From a checkpoint of a small mixture-of-experts model trained on Wikipedia: 57.6M parameters, 40 experts in each of 9 layers.
Below are experts of layer 3 (counted from 0) of a mixture-of-experts language model. Rows are named router (the router's row for the expert), down (a neuron's output weights, with its number) and show model dimensions 0-191. Each number is 128 + 32 x the weight over its row's rms, rounded and kept within 0 to 255. Numbers have three digits each.
Before each expert's rows: "raises" lists some tokens whose logits its average output raises strongly, later layers aside. This comes from a sample of Wikipedia text that the model never trained on.

# expert 24
raises: ",", ".", "\n", ":", " -", " in"
router:147125076141099135137151164129114070102152082130180120130180187086144113144128138129104074159106157121133111211057111128125108097169143110186109117105104068169118191123167157150070094119169098163146092155069104085160066160141107132135128133082114062121158140105073092131103093151147203168133155084062166099170119120130151118106056112100150151119134145131113099112090151078124186112115092171129112116091105099054125121084114123121139103105133096163092172163114145117111167160142104127169086137097108086189145127162132109139136172157146199135101157081167116100156144087158137105
down0:084120139127152135177086129074104133100162089206155132119123128140111180082150108130087129158112082174097164192071140142139113144110184125173062145099118134125115140114166171105124138139117097099154131084099097114056109125023139172085162136125134113132179130144098156114148118088115083057164158159155128123110136133139180164136153149148123099176110128083077173107182152054142159144130096079117142146113120099162122116103184133102107097150045157160051129120135170091101114133163091104191143157150147127163148178150107120099052118094157093140166140103165155146132115135084125144
down1:181132117102152194157130119136108177117155146119134142124115159127163157127098116115098150069080137106090128140169117170116103089101131133129116139147138139106084080162121148165147155168140130093130117095069138179131157119201118072168160097142103111160102128092137144179152130154149145124132101168071118106169160117076153137049149113072108140086136102110113157040086076113165159084132155115091111100032147165152097101192114128132116162179151097183079160102149143112115051075146101213126145150137137080094085150128124154117148099060106174111129154081095149143096135144087143158
down2:127176131152093096111118181101129142180135140064101057127127167146126149185034113150075140140152146106089120128156137101143150113104079133151143141122112161111112114120022075085151098138184169109067193164130141117138122172076109146143177167118115158172177194114073096114151173177116162187100153135154133128108116111117141093075136124142145142087129116150091144183195111078131135108130108128138220132134124107056164154116135100184151110073105114121090148150124177119091120121149139119168106180126156118105092129123100153141079150116113141132140197118111081147136148144178124129
down3:185110145126087126133156121125107096103108121125158151139117108155091164114181149140157162128116089108151144084100088177128125124131173132105072174094121133160137137179150126152092205101111141127092134094139113116137089099165151137088110151101136177148139149118166152124118119083127000131123155140160123121172085187148129075119139128106174175088156081166134120133224139086171158191180145125091131142107113058117044159104079184106147123145109130136100111066081124130135167082184158138133141114140150164134173109161109079117119156160079122144126106160096195079114186141126148109
down4:113135113109139071133091172094143138130143164098125132128140144088161088150121147114160100187093117167102107195122106126133125088093122093118150101138110131095118127117162115115136141158161139098125164186102086111168140138179141076100158136161104136112180063077102155119139152090199130149077160124166093163136126139133091168183133084147119193057213103106136114170128154094094151153074106093119115108095171110120127139182080124100084152073071155123125118190081080159186111121123161150150146134108048188171160074115160143110132133211074098144112081140126145115097098146164157130
down5:140091167133179170093142155065142143140107124140161114164102111089141108091108082136151092151131134138142046144104173185202154099094135151179114094119121124113080108125167045136102099154158102145160119135157101156089120211166121098112090121132065088077136138092124111177123139133128183119161136129098173140066122161147083129141129122133074140138091154135092120143165167164082169165133095151122159145104152151113144151187158095130109058103122110120169127168193157145136067141125136097095094134135067129134165079166100064164141118142175201123155138153179103158126176096132135074
down6:128188135118102135162110199071134166082146108111090127111183117071155098138058082091151155193097060135112118192084118138098126155143142117118135154174157128113040114154095091126149108141087118128101130127119156053071134153118127102093166089159105160158102124073129206146127130089108164169166097143104139147176148154101168167125155126102137147171160185075119134126143093148183118106152080088104085122104137147116130142117117141175157142076192152159132106155117176118119153096148085115106087176182150043112162110111164086152146108142145146092113188125133171114159116139137144153
down7:097100168171124156070140172146132062112138113121162090091150133111142148114182127140158167179139127139137097121123102088139097106116124100193144140135113111117157122094120107137091147149090119157119138185096135102085156117175133104140136074135199124108096146142167177083061115079086071150183155089139145074114141085121201124097163103212144095140102140095107180169115180134147084092167172099169120163089151125120227110112117150077105171128063118097150122163154111126171119111097121119183093115094097086091208168140149150135151100148159133135140146139087087127105140130084162172
down8:076115130067153148079139115176093112096124150130146111146164105136154121148146055155111124165136101137141110086145122142102145146077143125169140138108199126054061164104140116145165113103173131139186132145075115103164121104147055156130066140072161116181125155163161105116103129152095169119099168204118128120150146150106098120117091163105122163060115116088154122158122153153064122123166112048096132210138169135090120066139134124124140130073142121076164105145120114101107079152164162133161095055115115108128193097158162062172088206132144123126149131174110142136112115120113102144
down9:151120135102160141141124182163152150176173178148135133135121100138144072124093158113060142151093134128174106142197186158088123115153130111115128148137173098041093143103125142026132102123164110110095125143156103149161103135124144109115115179102137097136145137178142196112153154103165170153108145145158172132164192190117108151136094111090112127149112120079141166036065152087067111146092145122132162105132111146121120157118147040084127097148115136176167067129169140087139107119072095143089148122131149100090090121158125094118153122125128153123130117069075111061119106055135151096

# expert 34
raises: " of", ",", " in", " on", ".", " to"
router:119113116183171137123107101120145122166202088130122140093111075040117082107102081157113121113121085143146139143133139165163137128124165180210106067066097089143153182133172143142151138089118173138164186130193094131167095137142173135120072146088132073153157170128107118129154143162162179157163168164132070108104108157102162130157059154111142112133079140148111101098087140143130147131147097138118155177117139195126137122141125126115117040156165120169157167108107145092157171147127115130111138089091110129158083097170129072088143116140088125131079173117194111091179116076146146074
down0:074133105130128127098111150108120099098126113063082171128139186124133202140087117144192099144174148107094081127046143112098159152093091079053162137139132153133146100073092130153111183121146178131099164144128114157154074126135125124065122153061127095146102118081109184158114111160112169175154140115172129133139108147080100146191169144156122128144138095143083100078096123160102148120144145154115120195114121130145088112126102149135099057100129170164139059117182163183087147092150131194135103143117116178155083133108148179167098165098098095124163132140173142156128121119084117202
down1:146102139123129103085158141136134144152096190123102120102176124117139178153137109138099149153059131148092122133107180042105153143134142148114091152173119147144142143168127163125117146152122124186165143128081107099108109026118119119119101140129117117109136100093161146167108131132159153142108092102136156101201150106052078117179130228116080123171088160151110154125158137109073138177122162167167154113133127163157098183109118095080099098103176180097181070115124119107140180118111125137122143107103068098139167149145025071142098109169111138118142163091128147142113158103137208081
down2:076106086162099107115120134104149130114196144115156181135141104110162152082092139106117149109133109179126104139135144108123084137109109117142211206099120103098127140144093140122156157116122200156117138119149170134117154117069147131117114118104126086124155127145186093112122194087098124124120114161162085170213105149139165153080132126079157120087178120124109086186178143125059089191165221093118124120134082127192087154109150092170080096198191151166128188143120114097105137138105133154123176049092098138133151112134125154152109128146147124102126146056084116138112103125154134082
down3:090063123181131092164160150100155182162093042150160159135168168101118111133102132113138114136129139154145099122099140152041126053132103158092136119136153141145107119190140109124138125161109176088121074140102054151180106152108128078125177101125113098111168153162033096121134107091193086126085140142201114133111172065124119081117104129131177150082105091158125144106126062171150112103147111091126135115102132094131087141159133110152054098113106159099085192118120123134120099125082176086123117158087130137090145144095062104117122095114166137165085143122139098168148101128106078159
down4:137157074107103100045117121146126087167133110088089139178140105134123123141096143204183166109116175135089141109106066099142186215099164125112125129109101144139154117157119137114086127161125129176163101167197177123069102103123106135152088113134145093123166128136077113074145104090141138124154151154168156155078117105070097110125156093095098142139170113131124102068154185115171132098115119131139106061053155065111099133134167127103141126135132109115117050179114069121135078127098131100105148122142181090130115068070121093137128135150147148134134096144136135124166138165200079203
down5:171134113142101111125132108127110144147094135121089181159159148137154119158152060150129119098121090146059134094100138080145096115136131121115100115134089093165151136131119119178134199067177121171082137131154149147206128146159134131073105106122115149115131138070180118188173082049141137152092185115074095106123183102183132158158070193156153067116147168091152159095147130127193094118139122125153094161084109119115079170146133147125113139060138082173094158129155118205105129121107133168163084078147125101113123114143160096121133089140131152220112164114089135073153136155110177116
down6:183147089173128189123126115168103172129117131128114160151129196128165096171116107117131083138123108125125099092125114193189147111107132162163158138172121099195170134101093149191151142096163104082167079141154090085121089148134145141119119098163164133141165084199125131142102095150100130129121171188131141153125139084083156080136101067146163147081101105175115203151114124173120100092131103108088152174164184079152101101129141094117101163095101141111117187047095110085133148133178133067121161162154105149151087166142106119118115122075103150139054104084122104204113121160139157100
down7:146120162112085102069099130102136127139126135089089120134074158153072167118051132047125148144076127134170150132117133131098114148071160077157072087136115101136122141165154201118122144073127096149164125105178163144153080168140095096117140137150107149069099077136127162142150193159125140060148081134116158169119116130112132141135120162124161099130098101061126116100097133146126164116128076172133074202124151108140109072137143067122104111118115120099114069155144171149173153091165124117138089131158142180109096089133165056148134174174119150174157191161090108089122143088093141204
down8:131095126144133120136166112102138164100100070120162156125087146150152137202128131144128079110143182157135175152136096184131126140169153133131112133110197188150116155084122119098151145093124129164153100113119143120143163129187082132198090103152093156068104094158094211151070072148113128097107105098113197172061107119119123133121129112179142125095079115134111087141092160138136097138140123142079135111088133152127160191115136175192142135079154128075150127084208120054073146141155210143137094086135115140090112106131122154159119139135140150130206052152144154151097153151081120126
down9:145101149140140111193128171137161113115052132179081128149171186078135221160201164125121137076145132143101106088125116120066109119123176176152129111127069088128080197083132111167141148083160136091080163116122199104121154158103141131147141089126099164056151093104128129122090071071160142142088165141090118141119107127072142135135136095167091162143156137096153152148170078083109091125124116116128101113131179096159081068144125220100115129103158124127119151070122097082130127150132091194163111128150095100091109163134072127112124096138135153142127118102139071179122142121105127127

# expert 6
raises: ",", ".", " |", "\n", ";", "-"
router:087172139115172127078157136066112162075069130140178133135118162170162200121111088133160150077135147193091162099135120070050070081135092126150162135165151137139159106120128098168143147124135079094063066085115125151162171167101113137127085175164084180157174159125167151125113103153140091102156134107101133165095102146144050158075166093154117083115136088141112081166136121149184112148116106162124168136108046089153125135121153117185135176145177119123140084163128154157121126169158118130124127109188096141139150174115089108118132187089137141145121163158125097129115121191144098149
down0:154075140173119118090138119134136188214072145094139125196206140101143157131177106096162169132110128152088191117151129101122195125184094157156149136163101163200121102076178129177114143140102121147122168123142143100154084094154149136115111112133118132131101138133123153180101108075138125174165154193146121181065139171142152129164098073129125161139144095134094113055136083128162128154146122152143133171179124143131115093142096146152137096079130188103140089163119083153120048148121182149182068072188140152100184132098127137104169112135115114156135153111096154142149121076161118138
down1:076119133164183221121181171133129122091130100158068116111138208167138101152109147085099139121201109123234127133131103099206120140114160143155109140173163097140156122091108084073071116158118125061146139091148111097097100112127095094170150099134164150146119102117159151112116110123116136103110175112149141170126142148159098154080124128208115118069131163124140154193158138107131123078153137097086134141137144188189193118087149055126155123133124103153185154134102102120098140077130132129126184140130073102131074155157047135109127123080140131137120128172154124113129143125098115150
down2:100065175124076108107099153080150175165068092108133173107105117132118057102118167144079145111121127113111119101180149138078135127168114113084157137093129093170145098130141159135160159142099064109125176133075127129121131142140075145120142080121139108098181082111171122128145139099137100136133120146140146118046126164128142102124078102147167149152091107151119143085157174169119120108142118051142087209204190148163116103120089142156154111127102151082120101171161113105135068130223137117174086088131137108140143140158087092084087183191164171095181116123171089124129126107133149174
down3:175058108193092094145135111136111091132105117136102093165146122119121140138115131146112094112175144071182137159141119095127169128128144110117173122083138139084168135100150147140126137104116117195109126147146072133112189140160171089215158152166135104095133115167179076137061167097160133151112150150157107203120136113154116089139169121156100136032150164148134130068146131126129138147171133076091141091097134125155059093139101142160159164125127125114155148136089147134104108151153196026130118121113086146122104154145056158130157094189177151088135131055146144100166153084098153170
down4:162147134153105133132086061081129136136193137076129156168068132084175127123104126132130111164136100187149067202133185158111130145079100101123129134141112113099136129168105158167141114121121156122085131065120174103118142120158099175120137135104065095099133118096093134190130109127112105116138161126101115165135077088098140174063171159149191154157132069077102166096142180078150061152131109120155067090093106112126121192116144100131116113189204150098165158084153157129144156118112107148120133165129117165103094169122142052074124106134138101124160159147088191148118074122135181100
down5:129095171194088079119115178091174099112158151080140108104136138122154111125104095092086137152094174135120158167178122144172166079157121125115149137112150146149136045120117126099188119114112116122174147142152127120139168116197114096109147168158092186141140117106098172129130181224079078133097144154174065174117172120095100103129145065130115146088067122171114095137154120117121119173085154135082103140157125130103150137144110114156078120102128113172113162095106118185120113079119123140134180155087124156180120097151150094106115098215189090103100086125112139223113127082111115156
down6:106157138117094135185104105119174129142140133039104199152107113097097137151113189086147128173122114121102087133097147105131097078143152102117090113077116122122102139081178059118185083114085091147094169154153117098124158138162125066140125122148077117115096091150147140109088132171158207126112161160128094180189190129123130061130131099130080158107163124136129117198139119170067126144157126117054134139082153129147131100083152108094086161138108053153109130097089141111173113149143136112120077118124083175163157106139141162114089189116098114135120112116066163118102183170120086182
down7:120090087190109155149115156101090137109147108120095067064064133131157115120048107151074169078076115123130086133136132130126124140118119132113089102107134097093152207155158127114079114144068208108158140142138149089134145151159144091145147118108088144095163155099166114111139126086103137127111182146128128170178117180133159128147114076172167140115108180138184123162096074180130226162180090153154161125103181098117165146062122091150126084136073148119126149088163169109109117133112085116071152133066122163117125066128144127153125072121094142093162144155162181121113144128104127087
down8:189134123168107141100118164107083064139137132170061182100134161115058128171168155102100156154162123129129143118164046140096173156169131104095078095094098050106107129116122078118146103094111189133139141082064148101127090087102156151111090144139075138154148165134164120091148145143151151106112111137139136129123193154100072081135174143125114144145071062142139130154077151167180129046117148165129100120117158119166151088038129070155092186105133115130116132114110180147114094108136148156167100044080145111100113099106081108142157100098121120136126088140121142115114114084146116130
down9:143093177176117131094099123130129134119146163109081124187146123139149183109148116146135165147068152183069125119132105090137117177124138116113029134150181149155085066193117142131107146130150087099117181131101105141126160099109120143139102124137087141115180136136096156173153181140170098182128085101146179100068143128104093080116118147084106123146101103109086168069158114064080151142155087113100120138134122119061148134087114123122145082137108185116168152143133139162164138220148089135139133132148143130125102147074109183105169106088097108133100170070108124099127133166015160154